Below are experts of layer 3 (counted from 0) of a mixture-of-experts language model. Rows are named up (a neuron's input weights, with its number) and show model dimensions 0-191. Each number is 128 + 24 x the weight over its row's rms, rounded and kept within 0 to 255.
Before each expert's rows: a language model's description of what the expert responds to. This comes from a sample of Wikipedia text that the model never trained on.

# expert 37
It responds to: Past participle endings. Endings like ed, ted, ated, ized and ition completing verbs before by, to or in, such as repealed, promoted, acquisition, mounted.
up1 [120 145 129 127 102 151 133 158 132 191 143 125 108 121 135 147 127 118 150 119 142  93 149 128 212 137 113 131  96 137 131 114 137 131 148 109 145 132 109 136 159 130 103 123 120 144 151 133 105 116 152 134 114 132 161 124  96 124 124 127 140 114 127  88 138 136 117 134 126 189 118 106 137 150 126 159 100 137 120 126 141 107 118 117 119 129 148  61  86 124 136 116 150 134  97 152 127  95 116 115 113 141 120 157 140 106 133  97  65 146 114 113  86 149 134  92 125  99  81 206 171 143 107 146 133 134 132 129 132 146  91 137 147 185 105 111 187 115 133 122 121 162 154 132 139 106 173 136 137 118 152 150 126  90 163 137 151 137 130 134 108 140 123 108 158 116 136 140  92 118 141  95 121 140 130 106 103 141 125 148 165 168 145  89 117 162  55 137 176 121 135 157]

# expert 19
It responds to: Place-name middle pieces. Middle word pieces of place and institution names, and the low of fellow, such as Northwestern, Indianapolis, Carolina, Lansing, Colorado.
up0 [145 120 116 137 132 107 133 138 147 139 128 118 145 177  94 131 156 106 158 120 137 122 140 109 172 127 168 125 139 122 137  84 142 132 195 156  58 171 117 120  91 148 118 164 129 159 125 135  91 162 127 126 135 115 135  99 152  93 167 122 145 101 139  88 120 162 113 129 107 107  73 129 122 103 133 127 106 136 143 107 144 140 105  99 106 116  93 156  90 137 174  95 172 176 126 116  55 111  93 136 147  80 121 134 159 131 118 144 125 129 134  79 104 142 148 113 171 148 131 136 117 128 137 107 151 117 145 129 112 117 119 140 138 133 146 151 167 110 129 160 121  51 143 133 138 114 138 129 153 139 117 115 138 133 127 109  98 102 146 128 115 128 147 115  89 140 121 143  65 123 143 119 142 134 134 149 157 127 146  63 118 135 157 153 126 114 120 154 117 109 132 122]

# expert 55
It responds to: Pipes after table entries. Pipe separators and closing parentheses just after an athlete's name, country code or measurement in results tables, such as (ESA) | and (39.9).
up1 [122 130 121 132 147 157 149 136 110 143 140  86  83 103 144  97 139 145 124 107 110 101  97  70 116 139 121 156 142 107 101 156 156 159 138 152  71 109 178 148  73 158 161 125 166 138 106 116 139  84 158 135 120 112 148 120 114 142 157 102 149  91 122 144 129 120 177 100 152 156 137 146  99 134  88 128  87 130  87 173 133  99 140 143 135 131 123 171 148  61 104 124 133 134  92 145 103 179 152 105 137 148 125  85 106  96 148 142 123 124 129 124 162 172 156 120 130 145 170 129 142 114 133 130 127 126 141 127  69 172 148 105 121 126 178 134 175 128 126 107 135 136 130 157 113 150 148 107 153 128 155 136 132 157 115 162 119 146 126 118 123 117 112 141 131 137 120 133 126 170  91 127 119 123 161 146 109 136 112 145  76 123 101 144 130 101 142 136 137 147 124 154]

# expert 35
It responds to: Past and -ing endings. Verb endings ed, ing, led, ted, ated completing verbs in narrative or review prose, such as scribbled, rated, trying, plus called and wrote.
up1 [121 149 143  89 106  88 136 110 145 138 166 130 145 105 146  81 110 140 155 140 126 131  87 103 112 123 106 163 133 126 164  99 144 119 118 134 129 159 151 111 152 155 139 165 124 128 127 127 107  97 129 142 131  86 156 144 119 144 130 148 172 113 131  93 150 136 104 138 177 148 150 159 110 167  96 121 173 145 120 158 118 133 108 119 156 119 109 107 133 123 120 106 101 119 144 137 100 158 135 121 161  45 143 127 136 159 159 176 136 158 123 168 150 158 138 145 114 178 122 123 177  88 113 111  94 105 134 160 143  98 143 112 123  63 102 143 136 161  81 131 135 156 119 113 144 148 111  98 142 106 154 147  94 165  99 127 164 116 146 135 116 118  99 160 154 135  95 129 107 174 120 142 145 124  93 129 139 155 136 110  88 125 139 143 124 173 120 113 125 148 118 107]

# expert 49
It responds to: Closing braces and medals. Closing braces in footnote markers like ^{1}, closing parentheses, the word medal in Gold medal rows, years and pipes in tables.
up1 [102 138 110 158 131 119 130 134 136 197 113 144 139 114 131 106 110 153 144  76 153 127 119 146 154 146 146 137 140  97 155 141 126 108 119 141 138 125 148 105 138 131 116 154 132 111 145  98 115 129 111 121 129 165  63 132 171 105 145 110  62 129 102 167 130 152 116 107 129 101 136 134 125 127 144 149 123 138 165 110 132 159 107 113  84 113 130 127 155 124 150 120 136 141 141 135  84 141 140 141 129 130 114 168 134 151 139 124 161 107 109 117 161  61  75 140 149 135 124 129 120 106 149 166 172 115 123 133 111 156 167 182 124 110 114 119 119 105 181 144 146 116 111 106 120 106 141  87 167 143 179  91 140 131 157 123 103 131 111 145 124 130 127  82 106 143 138 122 119  94 170 105  87 150 149 118 130 149 120 143 131 190 140 110 128  83 164 140 177 104  87 126]

# expert 36
It responds to: Word-final suffixes. Final suffix pieces ending a word, mostly past-tense -ed and -or, such as maintained, deployed, outdoor, junior, warriors.
up1 [108 103 105 190 174 125 122 151  98  96 146 145 168 122 122 172 156 146 152 101 128 105 142 123 119 139 121 134 152  95 110 121 115 109 144 119 115 129  97  91 124 161  98 161 161 149 120 124 111 127 145 119 115 132 163  84 158 158 156 122 151 133 166 146 123 139 173 111  73 126 119  95 131 139  60 142 126 118 139  83 143 118 132 154 128 143 113 160 137 101 182 119 137 161  62 100 111 146 125 104 126  88 140 140 166 111 111  58 112 120 121 136 139 134 122 130  80  79 105 112  87 128 139 124 118 117 104 163 117 144 142 117 144 126 154 137 112  95 157 173 137  99 139 130 136 173 178 126 126 117 111 110 122 127  89 132 136 147 149 153 165 107 158 138 106 137 156 114 131  76 133 117 120 124 143 116 132 142 128 106 123 168 124 118 108 129 150 144 136 123 108 148]

# expert 59
It responds to: Table cell separators. Pipe characters separating cells in Markdown tables, especially header rows like Result | Event, plus semicolons, colons and heading equals signs.
up2 [131 142 130 175 155 165 144 134 122  89 137 139 187 146 108 136 144 113 117 142 171 100 124  96 136 153 129 142  98 115  95 162 150 156 135 101 129  84 106 110 113 132 122  88 139 131 161 141 116  96 101 117 107 174 146  96 108 117 128 135 141 133  86 129 105 131 157 119  81 205 159  97 130 133 117 162 103  83 125 137 124  81 101 134 137 159 143 172 147 102 117 123  87 168 143 139 150 120  99  96 125 114 125 107 103  81 121 114 116  86 141 112 101 140 161 125 123 160 150 137 137 132 139 151 102 125 157 104 131 154 151 116 130 140 141 168 153 132 153 126 156 172 141 143 117 152 110 135 105 147 160 142 146 145 119  91 161 126 117 125 114 127 130 125 132 107 110 103 122 159 124 125 131 103  49 115 101 115 128  93 139 156 143 112 104 144 104 158 168 168 148 133]

# expert 44
It responds to: ing suffix, sports tables. Word-final "ing" pieces, as in Boe-ing, Batt-ing, Nott-ing-ham, Run-ning, often inside sports tables and competition listings.
up1 [148 128 145 129 127 148 104 164  99  99 120  91 122 139 114 126 132  96 139 146 175  67 150  87 130 138 132 138 125  95 134 124 122 136 133 178 116 135 113 128  67 118 173 172 121 143 107  70 144 124 161 101 160  68 132 101  95 141 143  91  99 132 103 144 151 132 133 146 122 139 154  94 118 166 110 132 135 126 123 141 168 131 102 137 131 144 160 120 126 131 160 169 119 103 148 147 133 117 118 110 109 117  78  95 145 130 112 138 145 130 142 148 149 117 133 162 117 139 124 161 127 141 140 101 129 115 119 117  99 135 112 109 149 126 195 102 147 155  93  78 102 108 177 134 141 127 109 119 150 133 158  99 146 155  91  98 100  75 134 142 155 114  60 141 120 155 173 148 143 114 107 153 128 137 133 141 168 135 133 103  95 106 122 102 109 102 123 125 121 126 152 142]